python train.py --n_layer=10 --d_model=128 --n_experts=32 --experts_per_token=2 --d_expert=32 --d_shared_expert=64 --activation="swiglu" --moe_layers=[2, 3, 4, 5, 6, 7, 8, 9] --router_score="softmax" --normalize_top_k=true --routed_scale=1.41 --balance_loss=0.00402 --balance_bias=false --shared_expert_gate=true --init_std_router=0.0181 --lr_router=0.000723 --vocab_size=2048 --norm="rmsnorm" --norm_eps=1e-05 --tie_embeddings=false --optimizer="soap_variant" --lr=0.00893 --beta1=0.95 --beta2=0.99 --batch_tokens=131072 --seq_len=512 --train_tokens=524000000 --steps=3998 --dataset="wikipedia_en"
Below are experts of layer 6 (counted from 0) of a mixture-of-experts language model. Rows are named gate (a neuron's input weights, with its number), up (a neuron's input weights, with its number), down (a neuron's output weights, with its number) and show model dimensions 0-127. Each number is 200 + 40 x the weight over its row's rms, rounded and kept within 0 to 999.
Before each expert's rows: "comes before" lists some tokens at least twice as common just after its tokens as in all text; "mostly gets" lists some tokens that are sent to it at least half of the time. This comes from a sample of Wikipedia text that the model never trained on. Tokens count by the router's weight.

# expert 24
comes before: "s", " the", " a", "ed", "d", "ing"
mostly gets: " include", " became", " as", " including", " use", " or"
gate1,202,161,202,194,262,152,217,204,262,172,259,160,176,180,216,196,176,190,207,235,212,177,184,174,224,153,202,135,164,235,217,208,183,246,184,232,209,295,220,220,231,173,253,186,349,149,200,148,186,232,174,183,117,269,187,138,208,193,180,151,139,209,222,221,217,178,202,211,214,209,162,151,208,201,163,177,199,251,258,126,148,229,135,241,239,170,163,282,254,279,207,175,154,222,209,262,222,184,166,171,225,209,185,185,170,136,124,149,203,228,202,203,147,202,185,221,218,133,183,282,154,236,176,200,198,238,179,115
up1,220,176,176,131,140,229,192,221,206,214,212,236,226,226,156,189,232,177,121,216,230,181,211,189,174,120,227,245,219,283,188,156,287,161,107,224,179,250,241,205,215,187,192,153,213,185,198,125,218,220,220,213,320,243,235,254,181,189,182,208,255,216,201,185,214,238,130,248,212,223,252,239,238,170,177,191,121,190,174,202,184,148,263,226,144,205,190,199,225,181,219,172,156,168,209,215,258,135,277,165,178,200,200,200,191,200,207,240,178,120,175,171,193,245,214,126,201,233,239,194,166,281,217,275,257,254,164,270
down1,132,263,161,145,162,302,131,244,191,217,151,193,171,182,226,142,175,200,180,190,195,208,247,113,176,247,111,216,262,170,233,260,191,277,267,183,234,173,132,171,193,231,134,183,202,183,192,234,175,181,145,179,182,141,141,241,147,146,169,197,192,150,224,196,169,190,223,232,211,137,236,216,135,226,198,103,165,227,245,167,240,201,224,205,256,212,164,218,189,132,215,262,249,188,212,175,207,127,192,169,205,251,230,169,222,189,210,153,234,135,203,109,286,177,188,210,211,235,203,185,195,196,172,197,191,222,207,193

# expert 30
comes before: " |", ".", "A", ";", "–", "S"
mostly gets: " 0", " 1", "2", "1", "_{", " 2"
gate5,167,189,216,208,176,229,222,161,137,196,225,213,151,115,275,192,152,250,229,173,206,229,276,229,202,222,168,141,169,230,213,238,209,175,186,260,79,179,193,271,140,234,189,227,148,179,247,169,232,258,159,252,213,182,235,150,185,131,229,212,130,174,175,106,170,227,206,170,246,292,166,211,128,180,142,256,171,194,136,174,257,225,209,220,191,176,222,240,199,156,152,224,224,154,225,201,216,200,180,155,180,174,148,246,205,180,235,221,229,256,213,200,186,213,191,133,147,243,158,180,156,188,119,234,221,209,175,157
up5,195,227,258,173,264,242,265,204,268,163,151,232,169,256,150,160,228,216,148,141,227,232,146,244,193,212,191,165,199,176,147,164,221,165,172,218,216,214,219,298,169,156,186,216,255,161,213,259,155,222,229,176,197,292,235,178,210,194,189,188,222,182,177,176,198,232,236,181,222,149,278,196,216,161,148,153,226,196,214,216,174,143,185,185,254,162,221,174,272,148,168,199,191,204,158,197,204,197,203,292,185,192,158,237,175,155,164,206,274,287,235,229,182,237,282,145,222,237,127,197,193,206,115,188,236,186,90,187
down5,151,215,219,230,202,199,126,191,212,153,284,192,238,204,154,163,263,243,183,176,208,180,186,215,223,223,220,191,199,117,238,215,222,174,170,203,203,238,238,196,277,239,224,165,185,216,205,203,226,192,184,223,191,180,209,148,320,151,226,140,261,162,162,212,235,199,221,191,146,223,229,187,197,138,223,196,208,214,224,272,282,252,237,235,240,157,282,248,246,229,163,150,185,210,204,154,190,220,225,219,245,191,217,226,130,103,109,234,261,238,202,256,214,210,165,212,178,268,174,301,223,182,221,174,179,285,213,167

# expert 16
comes before: ")", " |", ":", ".", "),", "°"
mostly gets: "000", "00", "0,000", "22", "23", "05"
gate1,145,161,196,201,135,234,138,235,161,239,89,196,156,136,224,202,273,175,206,251,216,202,218,208,182,242,187,165,210,185,129,204,219,179,204,223,162,258,175,174,132,227,216,188,195,208,284,133,214,184,194,212,180,184,193,151,150,206,165,134,201,242,178,208,172,278,250,171,239,162,235,158,183,165,267,153,206,173,215,217,241,235,158,225,243,256,218,149,252,153,169,108,146,211,211,130,162,245,158,221,190,209,174,241,225,177,225,211,237,262,200,137,200,221,216,196,234,261,140,206,125,123,253,209,244,208,230,255
up1,236,206,164,186,241,192,176,240,219,240,184,128,269,214,196,202,270,183,232,211,178,198,212,214,192,282,188,204,246,252,291,206,268,202,214,226,199,133,218,242,201,215,146,231,236,202,195,193,197,179,194,178,224,199,181,189,216,265,127,209,235,151,115,185,201,226,233,155,105,214,224,244,165,246,188,244,244,97,228,187,111,184,245,186,204,202,204,186,217,153,219,281,249,260,216,221,239,207,226,166,220,176,153,108,154,182,181,217,264,152,226,221,152,149,250,227,227,241,268,229,144,204,175,279,200,182,148,152
down1,179,170,211,154,122,126,246,198,173,190,197,167,186,221,200,261,236,174,179,255,295,194,185,109,187,194,191,200,213,202,210,201,245,277,179,203,180,192,221,276,212,212,288,199,173,143,209,216,193,201,178,224,195,194,222,162,199,166,252,202,244,209,173,210,166,237,213,220,98,237,140,235,159,228,205,213,206,225,169,164,257,294,142,200,233,215,271,216,304,234,247,194,197,215,201,202,255,204,152,184,248,166,177,312,289,155,147,256,211,179,180,250,224,214,232,182,246,167,187,141,140,191,200,151,206,240,181,211

# expert 11
comes before: " the", " 19", " 18", "d", "tern", "ten"
mostly gets: " In", "In", " in", " November", " June", " April"
gate5,290,181,161,99,163,251,211,154,220,226,185,106,159,183,177,175,224,234,181,276,151,199,233,226,190,178,207,176,257,136,189,196,254,222,166,227,212,181,195,204,188,221,189,185,226,180,97,173,229,234,194,186,169,226,217,227,165,178,223,212,208,208,195,194,215,177,170,237,178,250,160,181,94,219,288,200,141,232,113,184,197,228,232,231,123,115,172,251,214,229,210,206,204,232,250,180,206,247,262,200,256,146,174,204,230,181,206,180,175,192,157,215,201,159,179,208,220,258,234,242,169,226,120,137,165,302,201,137
up5,192,204,182,228,204,221,110,144,221,184,161,205,165,179,274,209,264,172,292,147,203,201,134,229,171,209,192,327,186,193,234,210,167,154,189,171,189,207,233,193,172,195,230,139,171,144,99,218,292,238,237,225,235,155,238,179,218,162,210,186,178,194,110,185,242,133,257,270,209,171,223,187,275,175,211,196,239,213,204,182,236,184,172,239,222,210,201,169,175,148,170,227,234,254,130,160,173,137,189,230,187,204,89,240,199,180,205,207,209,278,231,159,175,204,191,247,255,251,176,191,160,242,179,200,197,179,175,179
down5,227,223,191,136,288,207,199,262,178,187,186,229,211,231,209,246,216,155,206,190,206,158,151,207,222,177,175,260,228,199,196,174,173,194,113,127,171,149,196,209,158,191,193,127,192,194,247,204,205,208,220,136,190,224,175,271,272,229,135,160,215,188,182,236,189,201,252,229,140,256,205,205,164,217,171,130,183,198,184,258,156,190,248,261,250,290,218,251,88,181,239,231,144,226,259,195,232,180,157,182,194,233,192,122,226,209,166,246,194,209,164,213,207,272,163,208,242,182,248,141,197,190,286,206,205,111,130,182

# expert 25
comes before: " ", "\n", " 1", " 2", " S", " 3"
mostly gets: "|", ");", " |", "=", " Best", ":"
gate2,278,133,254,190,197,210,239,213,226,175,189,198,207,176,198,211,263,204,252,230,196,162,242,214,240,247,209,211,206,248,244,172,169,213,137,121,163,197,307,205,180,161,98,226,239,149,148,175,172,217,287,171,190,170,204,192,164,213,237,203,238,147,213,198,229,199,157,145,227,215,217,193,181,184,157,223,220,163,225,182,167,233,228,192,137,188,137,203,218,199,195,143,170,257,258,230,265,236,163,167,229,131,168,228,216,96,203,147,128,180,146,219,233,201,199,263,140,249,198,129,202,182,185,216,119,157,269,180
up2,189,186,204,144,229,150,180,236,195,166,298,186,202,132,171,211,195,132,191,260,214,172,334,197,236,188,182,110,173,159,231,228,188,222,296,219,128,159,209,200,147,173,124,185,196,228,187,105,227,211,246,240,231,196,191,208,235,209,187,183,208,237,153,197,178,190,193,208,215,180,185,215,183,139,196,155,224,130,164,226,276,230,176,232,272,213,189,191,184,158,238,235,203,186,228,154,313,220,175,158,165,239,196,226,184,173,220,169,176,210,139,162,169,227,249,207,125,172,202,201,168,171,186,234,126,278,235,196
down2,151,232,165,239,144,186,151,263,228,253,142,258,202,212,155,167,210,217,214,196,267,196,223,213,205,184,217,142,267,224,171,188,157,129,196,196,247,228,227,215,236,165,204,219,186,267,206,194,179,198,223,111,157,221,248,164,209,230,223,172,94,199,240,237,173,218,200,151,202,248,254,246,237,192,163,145,197,157,218,248,154,249,266,162,214,196,224,192,199,151,145,254,249,156,169,161,148,195,181,149,237,208,168,132,251,108,157,245,294,147,202,170,192,286,162,252,198,192,224,239,177,203,234,237,251,239,191,230

# expert 3
comes before: "|", " |", "-", " 0", ";", " 1"
mostly gets: "^{", " —", " 0", "±", "{", "%"
gate4,152,145,125,225,226,156,212,239,152,180,177,204,234,252,218,221,189,167,142,201,184,269,248,261,226,232,150,148,272,162,220,244,207,222,213,172,193,156,100,201,187,203,246,229,234,221,164,206,145,148,180,188,88,213,304,121,135,201,181,217,234,160,235,182,210,173,169,199,250,228,245,118,221,140,219,196,212,199,176,148,161,284,216,219,217,173,218,212,205,175,196,158,223,117,168,233,140,189,171,233,216,183,163,214,180,178,217,206,182,195,215,195,126,194,146,232,230,245,191,170,200,212,97,236,228,167,177,257
up4,216,122,212,185,302,220,172,222,212,287,164,84,244,190,164,205,202,206,182,187,204,240,231,178,258,126,202,147,202,223,278,204,242,226,188,114,190,206,231,154,235,243,139,145,151,216,188,230,180,188,236,253,264,198,215,188,177,283,140,220,182,209,215,204,171,173,264,131,182,209,225,148,218,158,175,225,210,255,143,233,188,173,204,183,183,247,215,178,234,181,190,203,199,135,149,193,198,121,188,61,171,216,223,221,185,256,200,196,238,234,174,271,186,202,209,194,194,201,232,178,223,202,184,139,144,245,237,202
down4,212,211,184,121,202,199,181,177,186,125,200,238,231,229,204,336,178,180,115,188,205,220,198,196,201,171,218,159,168,209,175,276,162,191,158,236,195,161,184,188,134,150,180,288,123,146,146,129,197,254,183,226,214,261,211,167,229,137,207,213,205,143,177,270,182,253,237,262,119,162,230,206,196,200,258,200,216,124,199,249,185,228,277,194,218,118,264,178,261,152,231,217,239,161,260,211,230,167,186,176,177,218,148,201,197,183,157,151,212,140,203,161,202,223,211,203,210,198,252,222,204,181,194,191,197,209,116,202